python train.py --router_score="softmax" --routed_scale=2.83 --balance_loss=0.0174 --init_std_router=0.0235 --norm_eps=1e-05 --parallel_block=false --init="normal" --init_std_o=0.0 --init_std_up=0.021 --optimizer="muon_variant" --lr=0.00527 --schedule="wsd" --train_tokens=335000000
Below are experts of layer 2 (counted from 0) of a mixture-of-experts language model. Rows are named router (the router's row for the expert), gate (a neuron's input weights, with its number), up (a neuron's input weights, with its number), down (a neuron's output weights, with its number) and show model dimensions 96-191. Each number is 128 + 32 x the weight over its row's rms, rounded and kept within 0 to 255. Numbers have three digits each.
After each expert's rows: "gets" lists some tokens that make up at least twice as much of what it gets as of all text; "raises" lists some tokens whose logits its average output raises strongly, later layers aside. This comes from a sample of Wikipedia text that the model never trained on. Tokens count by the router's weight.

# expert 15
router:074132080181138081090122088163169131217152134129185075148140183144129136151214137153132115123140166100139143154127206130131141181076131153126204170160128124212099135136134085076142165083110147114160074127143128151128119115153123150198170124155122105140156156163140124140109111193106159159
gate0:139124129146129163154101142108168073149088180120117146146084108154101143118158103099171130094122104161090106071114147126169120236111141162164130137151089083086107151150137127136173138160160138189155107115144168128134196102156148179159136179123122105120130098137127144117121131116152110149
up0:169173120121140136114122050124110157145170127123121127135094117121110109103158173142114111086156231122148075117059067185190123028139139114086120129098087129051127142175126099147143126129104168132127138126116096072131155131119149181096227145139111097129108178142083149103179110144111210109
down0:164120106128116088100126107118147133173141188178090142104080171173118129068143103158087152076145108127181155143082152151131086091112011121128146086160060130176150251100121113167110155131111143126134139207109131168161116112188112133136129108148120122164159185125152110130195140153148106108
gate1:138151207133120110098123131085113144107216103121114134068151113139051085091134126093088158153137188130091147157094103083171102080148105155083160141140134116115131118166212094119085120120127120150157111163105068227092167066114169180162140115139154107140177036168174163101136135110089184133
up1:104088114165137105110138082124134145128156125121147103120144120189107120175123172159069146158080085129096158170141077106061133230127117132160128142073124105112181136186167110119075094127146124166131123111138138127079208167116115177130118131089072141104124089123155123090130117118125155126
down1:150099162113124086111139178085176153122049152092099141210159147167113157155149074142141128125086155105148122132140136185083151136135184130115153109166154101152124138103161108108169119175169071132091129092135101168121161135116167107077040134186136134087112152101184131104126090103147122058
gate2:101167109063140042111074164143090144124136139122122110131121179140144101134136117121148163157124106078127088137093085148130155078150154111114124153076091100112179182107147093121059110197115114063121061181186154161093159076050118132112088109110188110159115109174149170139131163107152198182
up2:095144160109130167131143155149156132146122155137147098182161095113051147097136116131083099132109162095078140142127113121079141050134130146085123099143140156149186100107103117156154135096125175102143127159132139028063127157153150136157124176065064140098129113147118072080125143142130128072
down2:130152147097155146150109160149159120197160193182076118113156126112042126143114146086154092144116150083130137103134176137102189139122167104120117167141141110157195144129117126177129108162132114091132113037157148141091139126148112151154146151131153083102128135136095119150104141141130108130
gets: " ", ",", "9", "th", " he", "st"
raises: " (", " |", "\n", ".", ",", " "

# expert 21
router:094124099120138142119076085216131147124212094124123124108170157169154095105100197100119202105143155111093101157069142115077121174103126129081104097112134098148128113168121161097056110134099154148119115167106121091090109178140093092156169139117157129116117186162202165132103160140175151128
gate0:128133104129115129122112129122091090124093151133156194091132124126094153124109145117189116120143081109090113084114126157165129213079120106083171143111104167166103075115166105097164156153098119223194170098122100094193108160158104189144098101157146167119151203156151152129137078128144076095
up0:127114171106141111140129148143204204122119098120083093140106128141154086122169104187111108119111130162186203086183136102135135080197155121170109130161142125132138177095091138128059129129169141081071159135122133194138187096122186106123127141098160134139112071125079100121126138160132149115
down0:177129149102166123127105105157165131081176138255105146153110155118143127123146139170091097064116204118127143124117137173136076155128000083148130146145139155159103143123129081131109155094136060136118100146071120110144135162138112143177104128163114093151135173137133123099095131183153139105
gate1:099145170105167139116141110185120092173175119117115117117189186133132109153127159160158094159086147126101112137089117103132128135099139090083107138107071126122093087171150148085083210130102169089195135074143106241148156098156114155117117112092115121128160182137172183142097208099123144118
up1:175119159156123077137095137165093094127106103112129150109126094136137143128091169150149159066099162133106102148130198095037134082151161167170092146131088152060158082164138132157098149052130085105173117156138112087129121153109097147148133150136126105106091129091140127151088089171158098156
down1:145153084095114086149132138106134076107094182197120131095142142084125054170095147129123142130138170085142173139110138104109141113137108129133093109097156120179151077147071139081162135151119149096182172115128124084204224126156116150109173090167123082134126146110084091160141092095142157112
gate2:085138120178125104180068031122099125124096123127141080142173156149079169174178108155112118109246157181136126120157122109101207105125140091128101206068107170088147103169101127138186139109117117149095079179158168142195160120097123108132130074115158112107145149092125085167124118137105157108
up2:096111159119136133183156036129121091139123150131143091113071177090163123130135129126110157139153174136132109146138119181074139149137138105107119137135119173155112060156151125135069080122107064141114056083112151103099038081107091125123127061199122109116117105149120155143090215157133066160
down2:158095141098063071138117117148159148085088103121111153163098123085165157107111139138116118172119190120114171136153159118120159092153168076142133127172156143133101080135138083051110141147148162148140103161113128126171133076104145175142076162161103141123097074133163187145101130108131136082
gets: "0", "9", "1", "8", "7", "'"
raises: "s", ".", "\n", " (", " ", " or"

# expert 30
router:103165119108134103116127099147138133143110130127065110108138161081098154165110156109124167127161102137101141081136152146177089065078141088091139139053123130101105104150142118171128131134135192170137088137098156157150095176112132177151172157134158129094129185133121152131116104162172126092
gate0:064165156127092109126107126202095067147152068110085177105127057163127135158118068162115166148015136126067150097111180048136117144124151140149127088110128138134112196119152153094118144169138151084162130186130075132155127113110130154144099222103153121129116104131168122114150122121138102153
up0:144124089150136127150118101065176124116133137099182053134141178125143160136129191048118107098134101147126054131089092191155103188054128115064160138163164160140101074143132123141153137166134122118084128084138172081139156085146110102113150112131170122149124099130107132191113187143127145101
down0:149139123147173067091134141148118106121134091128089108077142140131136132051183132137156143162157167121121126109141117125058085107092087142120059113132070121154198059103107102105117087108180136158119164124097118127075144108163162123067081128125134133087117112131092126170136136129171143169
gate1:172161147128091105143136026162201090143149129121100116179142142066056134181101174191141093118127188092097146149160092127080120024146135127110123188097083109174124158105148091126122170122103128140077149133144107165136151141199153128088144058131125123141113106117116088142139161143145178079
up1:134171123150122130179131156114115159159156118142135091131143101070189104095175126157103157144129065121146110151123157160174162177119132149084164088118131152089152169133158147093151134157119157170127112112116212083144149101162142124098160183116093106081146047126161152133086149144106116147
down1:158063158061146134146130130140131152173109141164087140134167129178044142144111090122132134122089120135112120149242155155094185143106066104149102082098104128137126164183093133141130117125137142102121174145090111106094105174179096164127110108094076121080071139130142151116192138102070160134
gate2:185101151158164097153188167125093057126162167103120131126094121108127138148078126165193124124065117131103132171132135098177160133135148121166130055078125095131125116122161113122109081138102145166129153142123120201131164147162102065172150165121183136102158174105144145132118119105114132104
up2:134097111163122158130114127139094119179130126119155173174149128054141134149128096109141164169156152121121102126110149148151137153076105135076155133026139163117161169119157145137079177109086107122132130188162076096138061148150187081195175191116133135138093139129157158117120148104149108106
down2:152104076153131159122209102142106108130113082168120064180137132206103129152066172103113062123129123155124144158155111097106103121126205161114134107137164146081167107136086182123046131094022144148170073129128092120151133080159138129149134120111118125106085136110157134150178145133154142161
gets: "0", "1", "2", "9", "5", "8"
raises: ",", " ", "-", "\n", ".", " in"

# expert 20
router:173153115102095127191119094114109139174139110116136121129162152102103119188161134179134141094129152142129144163138156151143115105195136122040135149086128129187103064136109109076103134061076189105123122167115105077086099145221118186132151177119121106114140134156105063089065138125152165117
gate0:163112168095121116128133142176169100154111141132155167182120086075120093122187128162160172089110114150131167168092137133169081171166132139147122122146112070181107216097133125122124089094098138123150116088123104165169081061127119110127113078107102143118113163122172102185096142126133146089
up0:201122153159186127142125170082120128050141149126131125062162112168155125151056114162135081162112112127145130147119139095085099097109120123140117107111125152076165097165112120154152172161159148121134165150158111160058147199115166106091136093094155131099140074140104146115165146140142086113
down0:157153055116107147163140061093118162098147133156115142102099125155133173114121140150131089199115133062122100125131073135102164106136039103145096100162123168100152140174124123117113171101178184128108179153192088088063147171177124152106127172110113126116144107123033104095139195123162110117
gate1:111160158156125157094132133206073190107129139132086167150124090080152100058123096083151149184102160125109139111086098081182150176083147115220130114123120117159126146124134110146139116161108149098155131153116183185137125173113112134094137116034096122150111117154147142126056194139154192123
up1:174081145181131085136142125058177137095078112122105128116173100113105169100140089154132138157183118150107147150151177176144136194114130123076120105151130080104162159137110120094061044093121077121133135117120108087058141086094099153130100140195165144147143113094126168074189064077124127196
down1:124157135179063120117154157137134182066182122113125129101105073082089118131115119097222113070133142043136137148103125117117137158151044085107131109144134100102080162137184084146110072140117153135097141097175123159158107078147100106118119169133082114146130082125147111114168147057125158104
gate2:126102143071129110139168079174126098156133121133130189100154135153123145137096101185192173103107127130130135135152108081166134138169144137093159108144073164142089096127144166092090122158138161099127117164132111108107128148116137129108121091088133101108125119168114145106139181130140133152
up2:176166107140118132135121244119076146114131158143090083147143148131137126161168155076069138114087144125075138111140152098064095057142107107123077092085114121156137101116122165128159132091130131135108130130122094133121141103143144090148171197147087157131105125083153160130176134128116107115
down2:195186109136151138127128182111067105071149153142096089156141140139125063152153069151075138128136101056134173088092082116110111115119078150167095161100131163134152135102138156097152119118109134131085186099111087087112122076134126151122156070119147193132166070113179125154179102118122179145
gets: " ", " (", " of", "-", "|", "–"
raises: "com", "ful", "s", "bo"

# expert 16
router:073181110142104125085134142102125121167033113131147094153129140101176109117130089066082146044162108159149098099178151128098145155143131149134160125152141124108087096093092113151195049165126064106151128100154164101138161141109182158126091060156205099127130152122120113158096137081130099162
gate0:188100148046135123156101101122130139112163115105123151080104105104152139076113088130183118075141143104070123059078163193095134183107128167026128160175138148105128143183117087076125172138123136145105154099183083056111093115127112112088075070141106132135116118162115160145103179103118056143
up0:133142193135124134155083129131083092088101174122144124169128185105179093135176119129126126205137184136049083137126145079156136027099141123151058156112108139131141091160163129104119086142171132116155154169129100119111105199152137140114128148090126166140133114105104157118166177111120168194
down0:119106095149121152143176109112093148075182192127105180120092108134140116124163129161153187150191083034118119108109084142176126112142220139152102106097144143183136183172127099128162178152111096138150151127140020096092125113127149113109097125083138085090125102150138115148123151161141124125
gate1:177065125126116131085105122164206100106153117122157095067178172142140159156145118072134127109123134143104141156161167131142130082124103113114092089108097133154109120111137148157057196188152156057121132155125112117133079152119080141108104155121086149157142128081142203128125099158144215081
up1:146164083082117147146190086165079129127166068141128184093092101120165119143092146172146131110132176138110158104151146186190133118144135137116129099117144104146145154081185112123062124087129146157135122084136142137108073093197129042145160133117141117108123114113172118172153155129166096121
down1:121130129174132078116045100153133172136186157062128120115152144162119095104107162195151103171132124172114140118068143153105094174110162112124120114096094122145119108178138086126119167151059103121137063111125121089114138152120103137093147114080154091114134055134135110122161062193110117135
gate2:098171108122140139138099238074124161189199152148105169101120155091071162187086085126159133167132101095182143177122106090131121137122111124156130148156130106137225130146175155077141150138090117151137120153150170144096110114138182174122168126156128126141167119182123104168076105124142071108
up2:137123099072119147128113076156112141125113120125069103118126126162117110090104169109104140144168151142084111147054188228163137153130103120048148116174096112129101135108100067165112138119111108132165180149097189182123054138047114137102115062149088147175137121091117157076136169140115108150
down2:117194089091104131122149114153166157089088187099160131132103105130057112108083108127121144108124125113153094127086132106141105165133093136116112099159067154111102121125121134190127103152086117108135142183121093138055087161065076123156199106121110086154090151107118149086129156142102214133
gets: "s", "ed", "==", " The", "The", "o"
raises: " ", ".", "\n", " (", ","

# expert 9
router:079143146172129125121154165069171122129135134121170121117125091097072137105091079068115088122176085101180138090182119092092130196138134153201133105116134157098143090097108147137125158161147117082141141102144154086142178081111179085132065021118210083088159131111099089092112106133110164137
gate0:101146157187113122116105255105146102127134149144132123161172051087152145087118028078155065072107057138124116129105223104106163117119136108132118094105064166076084110149113145144166105147139124140133147143192137076095188174127119145088085117164175133126147130125126133071108068168142160119
up0:144127112117044099121158132194135133111155119120142139121117115128116141172133103137122084201169148123168065145088136094131161134113118122099110133102169129123190104111107129139123133132134110041092105110110165120153167151143144088099137144137111116134111167142112140164152157108100147107
down0:169156105178153101131117124110111160166146158137155057088139106109113123124120107161151133169149108111119127080161109134099150132151190151110171125149069206123109134139168161087148104038134091145123182130120052149118086080138043212124193105134159070179176165148157133090142135142167139113
gate1:149121123153117140114095105059135110144190134137160103116111098122139135128071136093147126131125064158103119108147131110139135153164119135163141132102118153145163108116176092165150162174134079141109177128128093112075143055124092162157119116145130124130119100109111097137098137108113101088
up1:127110103201134135088057057172121187123084112148117100073121179129158152135155086110105108150141124122078056116120112130105140107162121119116155139136122102204131112136113148174166185128112125159090143142172144133093132165173120094091137136169147093175128208167103146131115069079118137122
down1:116067156146127142154083084126094129113105111118138125105035120124118095135106113129121136141145106128165135169188139094141156104155134120117164110150117146130170133098099131062142126173159126126185138160093117107126125118143144113046113095104097127122125163094046119078125119116200148061
gate2:054168150167138127147136094152088123166186101113106136105086151126076130151126105087181083159200114093105148116131152094135160161127125083107112066138077070109162055106146111102152105143132167118150101097128117139157052125162124130158194107117100109154110135114149148089096083134070114108
up2:024151136151124113119155107133108178136163107131139163082120092174082113101123098087166131116120093091103164097139137176121200148133112068122088075097081122129117103100160115148218133134118130078145127135135134088145083088140132172184146070107118087157123119141152124074131127106094112105
down2:098128116125108106143190115148121101152199107033147148117106139146169111173133128114166135188111108114142125117157144110122117117128255084105135173081208131135136134125120195121137143117058114107139109128133115081151127097076068114207120120131120116143063149101093099154142112134111129097
gets: "\n", " |", "|", "-", " the", " ("
raises: "\n", " (", " |", " ", "—", ","

# expert 27
router:115153140142106165092173031159091088139097139132158112123121187123142127157112146165115127126123107130123123063178096122185191163104134133147117083133106150220165152072185088126079066111081132099095127099136178152157139111127102146117154135126121099105148095119117107161139143136128175161
gate0:116084126142125101142126106114103102128142154151115149123105149157163123210154146143149103153059036125135171141151097093113164171083115104068110151079102172175129098088165136089075130126108135133147135085168129165186067117160109097107161152102136102111169100157162102137125143198087141153
up0:128071138124113093103093051132072064130139139119097108114132138163157090164164127123154142152064084135131180104174085056180127187090099103104074170085110214222131122098156173112066099096095114139158137104150069122149084118174119099110140150116154106097146102146128086125145110194083164117
down0:154147149179087095114103159096088136112104146097100081126029109123168109134153157136092118149074133108152137153146181100135135083141255167093142140136139162138110053094131138143143113067113164136104109127090174099185088112161196148108164117140113068089137191131123099112102153183114116160
gate1:091123114026171103152149175110090139185192129114105172130183137188078067127034127098128159165144107129119124183099128189189129157126126149156137144113109145155126123136184147126135111144148126090117070146178122160084093079147150155128120034082084082090134138123143159171153164128121170102
up1:133147188028114111113081091143134116133113088126120200101132184100123117148062116130115136130105165100100133148126175105150095045079153147109063134105155161143098130103115098152111128126133146179102099127071065188120104065108120075166199213122114157109106085153125132143148162113142167111
down1:128104105107132130135110141118097114137088144120130104164122182112142150152176158140125150165137090215157094076154090144105114187101116176127187117155144132177195104129141154167100163114100147114084112096136089120044125194144073121053134123104129107130152111108143096126180096148097139114
gate2:114106180077110131120148160077195153114162119123144094102165082147082155118105107134140084142032074157100095139092123144067137151112126131084099145134160110095112184183169141119129143144077130200174049159138121204111122194154106146081113227138128096101105043097134149088108127117111063113
up2:145084094121105119136117135159169127145219100153101120137133150098121154163107141143130168110185131074200170068171138112128118124106132131080126109145146121091185123095142140173148045164145121123098125103088130111122148072093170131201167054168124112104155134157135127086106105112166155116
down2:146135116153111118131151129077137121142147151124115146070140136129126000078116088148067091142118129122132123106106111141121130165166096113094180113139127126215128112046099120098196125120139136165090123136142121101168156159167098115149126127157082112114101155091097162168124098159163105124
gets: "1", " a", "8", "7", " be", " I"
raises: " ", ",", " and", ".", " (", " of"

# expert 6
router:180109130137106121107135134065101124089126150123128179136112167086100087149121153153118117117147138140118087089136150115195110131072119148086132051074150122179084163108161135135147063107171181151139124137136149122157117083134087145181141126141108178132151172066079092123176097148109205139
gate0:119154103112145155098113112125163142128114087135120115087169131151098097151171095139185098136110092118144146131102161141046176089055172129102120144144127127186148137137047114117144168115095153125079105097160065044087148168115162175108037157156162128095121109184179083141169065132171138141
up0:147151129154094124152119073077143114141131136141114148057170127104123082129157117044142143142166117161199161169155190134163095108095135138178107086144107090139142087094167122154140195121135122119068141131155122115121124085100161204177149147108128109118117129145174120081132013126085121161
down0:092178120118094097101106114137068140142088097144079129113082106162080117087158090149153123103124191059116114124110129140151175124137159094128181155151118090095072109118155118098070116109151154129166100193127133123099102129111099152131089110162112154105149141109072069138118119092162142129
gate1:067127111137148073167099137074072161162124144150125087102147208127080194164131084168106099149171125106054162195138101209048094189076123104157115124167111075150186127113182108133168114124130148152117109143145160091093101048127146144105140163060014163159094139158189089106079104107122142106
up1:131168120173119133089165155099090112126132117139101094104138104172139111164148145236098060103129082166173157188115084086124163158092133127187086073127174107132113161113130128096171087122120112161056169131174143187097099104149140219126178157086083161135120071104142135094124123129129139131
down1:116118218100102167132128156142041130166123123134153154151180188117093165154166149090166117138136141134079109152123125088090169139126111145114103092162121104128164123151097171169103110083079108107129142096114107144182177061075091095134116099219114157102109105102126140144169171118120128157
gate2:103106131157191145105124200079092138102130117150109152091127116108173123118125115084087042117147138149154142148150176154070155059117099120116105115092091170131142117161103103094085106144100139120127140146102089128138176137143153157057120133145192090090136075138084124153190113113141083146
up2:143077106150166116149111241133116168133107158153102175091155100145172085165171124123107131100116054132103121147112193124114124079060095119157114084119112141119142140148163081123134105144099166119100130128180088085132179136154161150111101097121148100128154106103145105188141188124135071112
down2:146082087099108123104140135124105169141146069136108132060159122170177088123179182137057130181146072149125116121148104131110092140136216082101137153105191104154103086206146130186071142100070103101147109173138067115140162100181125140094094130135185059077135144139102147122139072132118107155
gets: " ", " the", " The", "–", " that", " which"
raises: ".", "\n", ";"

# expert 4
router:203155139092122173130115144117109138144149092126148120118150119128147087104150168153111127125078082157117121099130204105031103086149131162104136128154149186106144189093104132113113128132187126143111104181107137090078107188164098114144158203175091069168092154181138128095138126119108079127
gate0:076104098095101128105129076176119108052168176122023154187154148155095170102224070084107121101153079136097124087138110122169137128058124121126152146141084100132110071140138150136132087138095137104159166111119131188128125156159136088099138101141145105132133119114132168160076163119158135112
up0:164092082122103079103143058105085127135199156131116146105143170144105135177165137131066125143105113131163149157154141119127165116100155162115103125187130109108118129131194183176102142152109121158083145163120156166112142141115113076162200072150076138131136117146100168188137106132138136114
down0:108081123111132160073133136180124188093127158171173144152078113179082142135111199115139118116174124149166129138100096118134077139116182130124116109075213096119098169125148120131097107129112087137118166135108157194140103174118155122156078108104107078118079145136132142108150104123194144107
gate1:137134159146158144147160089158151121133103161147078091108174159100143162097167099091131206108083075123144142119132156163160108241115135158108133146071073169147125160138101153073170120159158176120103097186148127113166094202110170118131172130119158136121140098190157095161132202143103160109
up1:157157173140123172122145164126142109093103128124154168139141081122151063117164094059103156142115031152164094101176175152138128187174139162129142162140140156169120248087125095128169187186192151122098090163147141173117147183138121152143090101097162127124120147098086147137137175148087100151
down1:102127172080163080126161098091094150111098153146140131138125127136057137153143140197128134118161190083135084163118172114123127151095162115128086153124144158085123207134102167145090130064095093081097178058131119124132115118142125114097152138143153128120164140148124078131105200146126155112
gate2:102112105083154125117156146169163106138089112147088127134140123103139094099123093104168055159199104099090100139161084088123166166053112097192109141136110164096111190099072175074038096149136126180147057120078089133172160095083107093119145118142151156120083107095128157106083070138092078196
up2:146136101113138100114139128209103083126133103130112123196141097160144123178167126189179032132201100075189185124161160089125134217078134098163134181150095102131159186099105128087176134151113159115147093158147112208136146164074109104202134106165074141106125177148132114088091115141107099168
down2:149174109044136152069135151179109141112131086087123171143132144152141102139139108167131070136100132150127102056106101095138195168069139143112127098087144130148137094144112111146090127123143071102188116152102110195106177138123125125106100101188163162153134133136090130109172103124130140148
gets: "\n", " ", "1", " the", " (", ")"
raises: "\n", ":", " in", ".", " ("

# expert 23
router:117193083166099112136143175122164159164099139121118083134177098171163133092167127120095116116119064131178151150100190141054086128125136144119043121103152096073135076142122175158151092152176176161211111181129202074200168087144107116114182165113081126144153094099115061083044093140162096132
gate0:075120151143092139128087149107158162099178116128148124134172120139141114152059124134140117181147115126159158125107126141074137127144125111047086111094108118138166151105116151172125045132143088165141056102127151128194142155114119122132110192230097105104138085065105121081088100144152107129
up0:118130073185140103069092145118150136106192118137146131115170140107114172134071069209139123133186029112172114134113083127109136136081108096069160108097046115157111119144143143178191108176144103105124085150086133191147109149185141094174174125157071100095149068144113163105160100169117126137
down0:167107050128126106149103121097109130152114089111141104115065097088133144143042144126163179145150105107139079105125067134141159159100192052086090113075134035121123198089121102120153144148193181116161122177068177116145143089138122103105121158195137137078024106163131142142111088217163097144
gate1:126110150099107162124139154187117159126060171120158163109095128173154138102118107108114133119167196102105115126129141138127130163125125146161128066111150092116058176171177095122118132141113129128147153142159144090142153161126128112135119148087135141110165125129131158136132170099135112144
up1:086066116171168108102152038087123100141052117119189114123089146137125104114095172114131220126141144133052141139073077134145127137166104112056160160138135147117144152083151098118127107143112108081168053110080082082152095148152102131062169068177136141115139150168125122151153169086123166091
down1:112174147094208118140106121115135123101179122186106130111150166134130114148058117111146106139119125084128122108113124124112088140096109088114123126144115135141121084103131109070116085108074103078086101179083141100077152161114125100138120084153178127123102096135100078187110139062157160103
gate2:109142162106132088110093132138178165150173201144130061145158137163101101114159110122103095129109174081155141098079119090067086130146131119134122171143165124154138063141118180085194088148111128116122122130099083040071174095121118065142162127129120120119158084126163156101058076101143131100
up2:132127112122157136100094166164197131155071133140160159110132118120121155076171114097122106102131040100221064186131146095138125165128118140154104076145068150102134141121125156126149176107137118162110183123168093107167169121107115148118174133070168071082165142111125101057156153083139133108
down2:110144178115196155178108110126127136136116144074125160057082112127169148086124154134129123100137131108184135097132139094136101133095039175143123177136047077197142172130163131065146155105167102184096131130134086142145180123062168156085106106116169123097175153173086094109110150119101090163
gets: " ", "1", "-", "2", "9", "0"
raises: "-", ";", "\n", ".", "\"", ","

# expert 7
router:141100138070167160136145120110100153165094160119133142133111109119114155160138056093130158144052142101150134147081123143142152127188132112114083144098061098134172128166055042111114195136105118160118097078158085111117119161077148142121101177098104194083116179135111178147158184161127132112
gate0:112099158085143112138114184154086155112200157120173189124121137129080096089095156087126106085123192093127164134088067097148161067165126133143127130139142129124144156076074098143145100147110093158176174147165190167170127090166176141109153143129165158122132128140129096138120097117125215110
up0:167121177120138121131127246108088214090125143112150108082131120192117117135133175096172149114153116164126138112095065133132136034102130121189134074179080111146089098081120161102144174136111146197164169127108097108116148133137155102122181143135066156100138129141135106116093078080086181079
down0:084132167097117143173133085154136137133079127103125112110119206154128133143157170143114066119155046123132145126060173089125140139101098155105131131100189183146114121109146120101122067143177100100112140078116104080142114122133149051088144142130177143121091138154107095134112135099209125111
gate1:130088138127141124180123212159133120121069142126129104135156160141086201105115002169142074144124119111149053190146097145150104188095126094176104122166136093141201142122111119113076119162129141114133115127149154183099130143127097112099173036108101087144135103121149081124133162112120163098
up1:112190123097123111090122081118116150114197135121137104155186042157154120146098123119091125133080130100143148067166129160156165139175154103112178182067098147108147111150165161165167126113124135061107190130147142127143083054099142133151085160092125156089125101139114118151120131179114128142
down1:118155159128220112132135154071135149158119199126153127149154046115137102152123115110106164143140100104124150111153146146109132201186158131147089149105105128143120134156144098117099166101128149066129144152128099094103091103095153161169144139099099076164094164155120133114135170111099083105
gate2:124148142125138089089138137126148179099106129117100167125128150111101113149076148138121122150235070138056131072174123135174163099120132129186120172158114090087150140118086148136210162131136156098133145131178090147095126159130122135122071113104093113101126119171132176052128174167106146130
up2:198138121143123110118119121139121129136094109125142095097153090164138148157150114151128143122052197119187145158081111121125144149119142140065151118114147156134128143134167063132084148148151106151147153114087128154141116089113144126151174179128159162159152117099125139179126188108134084140
down2:167167121136096186114124110081192080122145159235172129065112114060099164149153150152126118128126174181153182206079167119122106115142081125120139135098114171143103119148180107108121133097147127070132122081092178082144140071141123132126134194142124180142154111131150121125087167127146117135
gets: ",", " and", " in", " the", " of", " to"
raises: " ", "-", "\n", " |"

# expert 12
router:076100113152102160172131196099112109156137146133132106186091101073159070114154124146104130111114081152137115100115141140089128074094142171153109084169083108105111055082103169174182112112128145169138123159140203056182159156127134147133208095142145101142123114112139108154160058110139159155
gate0:092142116156168131137131085134113087123057104119100144125084138084094116107189134136109176112141183138091119151169119122140152147122120131073144119123113137126153122123136125102097130110112097112170085119117146076067034115128128122099121070127153138151123104160150083129096143128124037092
up0:074169129171133139124101173127166119104142111150140080148119117149177134120167117111153070120231082105156098174136115162076194171089130113191099102142140096122111158089071150078189167148161147158182126096141117094142177046121136109145133150127157070146115115110142133092116128088137087112
down0:118103120110112091138152123067131126116107141054137121117206153163080140102134195119113142073192175148148168104128137074150109103129093084100133119121018127132120124137084145135096117052158180132114145133137133127189097140140136106113168104151073118150069097183137140072161174101090081103
gate1:193053162121142111142104123186147173132062089132085132116101174054159135096109097152089094109106178098183137118091177135094149122168122088042144133119098101190131090118121151171092160155132146165116117111160157130147099152103149116153145118161150133143121086071109157121133187112143106125
up1:131088174209141122119096116183155198059146122143100110092127122067151137111090133143086070116120128093126155157083166164090113138143128088112127139116116083218098077133159151190102101110121112162109151123190095140166093113144132102153063046138158119153105145131112152183131164139155105137
down1:149072086101134113148098167150138153089132106032124124090039166116087167118118163198167112154128171160173148070183138165145155141200158152135076084095153086093075108138131160158160114166131163163144100098193114082120119120159109122112181158126098110194133143121086174089113137155136107190
gate2:008143107123135127113116159142152131133116118148091062143117131172121115133205138099124079118114130116159182097127133105105127080090164086160116127173130064081112098127094098166159141102102155124162105181129092106111132116094098069119211183108107140153120167112129117155143086134170058078
up2:159157118115159091111101068113117171159124144115146131107164113178148148133128140137124125148089169120118127080160145116124126096195122152148136082158176133131077131127164126143141173140153098144143137130138137130164150091107107092111116175069194144163126048105141086077133105066131126116
down2:144117120118142133113129100087135150153122138065102192151165086112157150108187113118214099139090116091081097115077140153095161200197147151134128163072171112132107143171121115170165144088102125108128105149124120166156129105128160138141127255123172130140100144170178157132096148138155144153
gets: " |", " the", "1", "2", "|", "3"
raises: ".", " to", ",", " in", "-", ";"

# expert 24
router:106120153190114172124176189100166128114112109135173138118094095129138133129135131100097098100132086124161154109157121079151121076167126159191180127132135139103097134128128137138190096112121145172133117123107188178174220104100120151024173148144175137139130151129082131123118093143106154147
gate0:107144139146127147035178183162104066109143131123122101151132141060099153069150150160171064108086114102188108103137181181176130096105116131139072044122132104067128134144119175149168092178134154160141097140105100103126147135154114092105132174143109069140155073147119050179130070107082107130
up0:098126126110111127135079136126142107165226137136148120156124084114131139164175130177157117173109163141145170200150125114080146093116097135078141150121142088108123147150141117112140147115112131159088199179138174095037091141087121150191143194050108146153088099087081148077149120140150125163
down0:186154147069145122174124162144140081164144174157130113166165050121121134147129184138146175145108118184090122125100134138051085111155040102113160153148078131157113145124115084077105134068134127128162153126154143142074134144132111123124098092171097173165125124139125158070140110139159127099
gate1:125172118106145126103142074140102129124198131126191081107158115179141055110195188111112143102095122090144070174121111100080141136113152113098146147157080091150127122124145087121177195104115102128115050067120087079183121179138152144127129189112135158120119105147132099093129167133108064160
up1:204141137111106115108053121160145126130131203142115127120155097094154087152160132146108085193171154143184150079142100145154118129144130129095154136050095124116109092130117133065181124144148128151082147088090166098093093120112064118141174069114062124122130151137123142144105116130156133104
down1:100114134093105224158138107146195132040120091122128138157062206125119148194139127148155138112151069147155117159153105122149184144170127085150125133063117177094109155172104097084161155104182144164154083136207122123149121174060130095170144174165159172189037108116087150128169165125078057165
gate2:091134146110146143132136103115094115141144147139115139156121073070132158136161076153108162164144123136071136163107137171127189111102105133151195105134111098127130149150147124115133127115115105154128152158200116106136086142190143103066226134166087103157144148137169155103073114102090135121
up2:017164139095121136150104149150149185148124152137117111114145122096087125147139068139105123154200115094108144192157105131153149159128113105135154168136068091096122069121145085136164161152126100132137141101144139166136061058143134099121151170102149119115106123063125161148093140119112108138
down2:105125124161155142106174100095082119106124087061137178196120146140091156089133111054082063143113180109144138127108088137137130085097212104166129074156109111101088125151116132043102109136111129161113111163120094114140102121140101088102153143161139066120149098161173132123062166112113140114
gets: "2", "3", " a", " on", "4", "6"
raises: ".", "i", " ", ".\"", "s", ","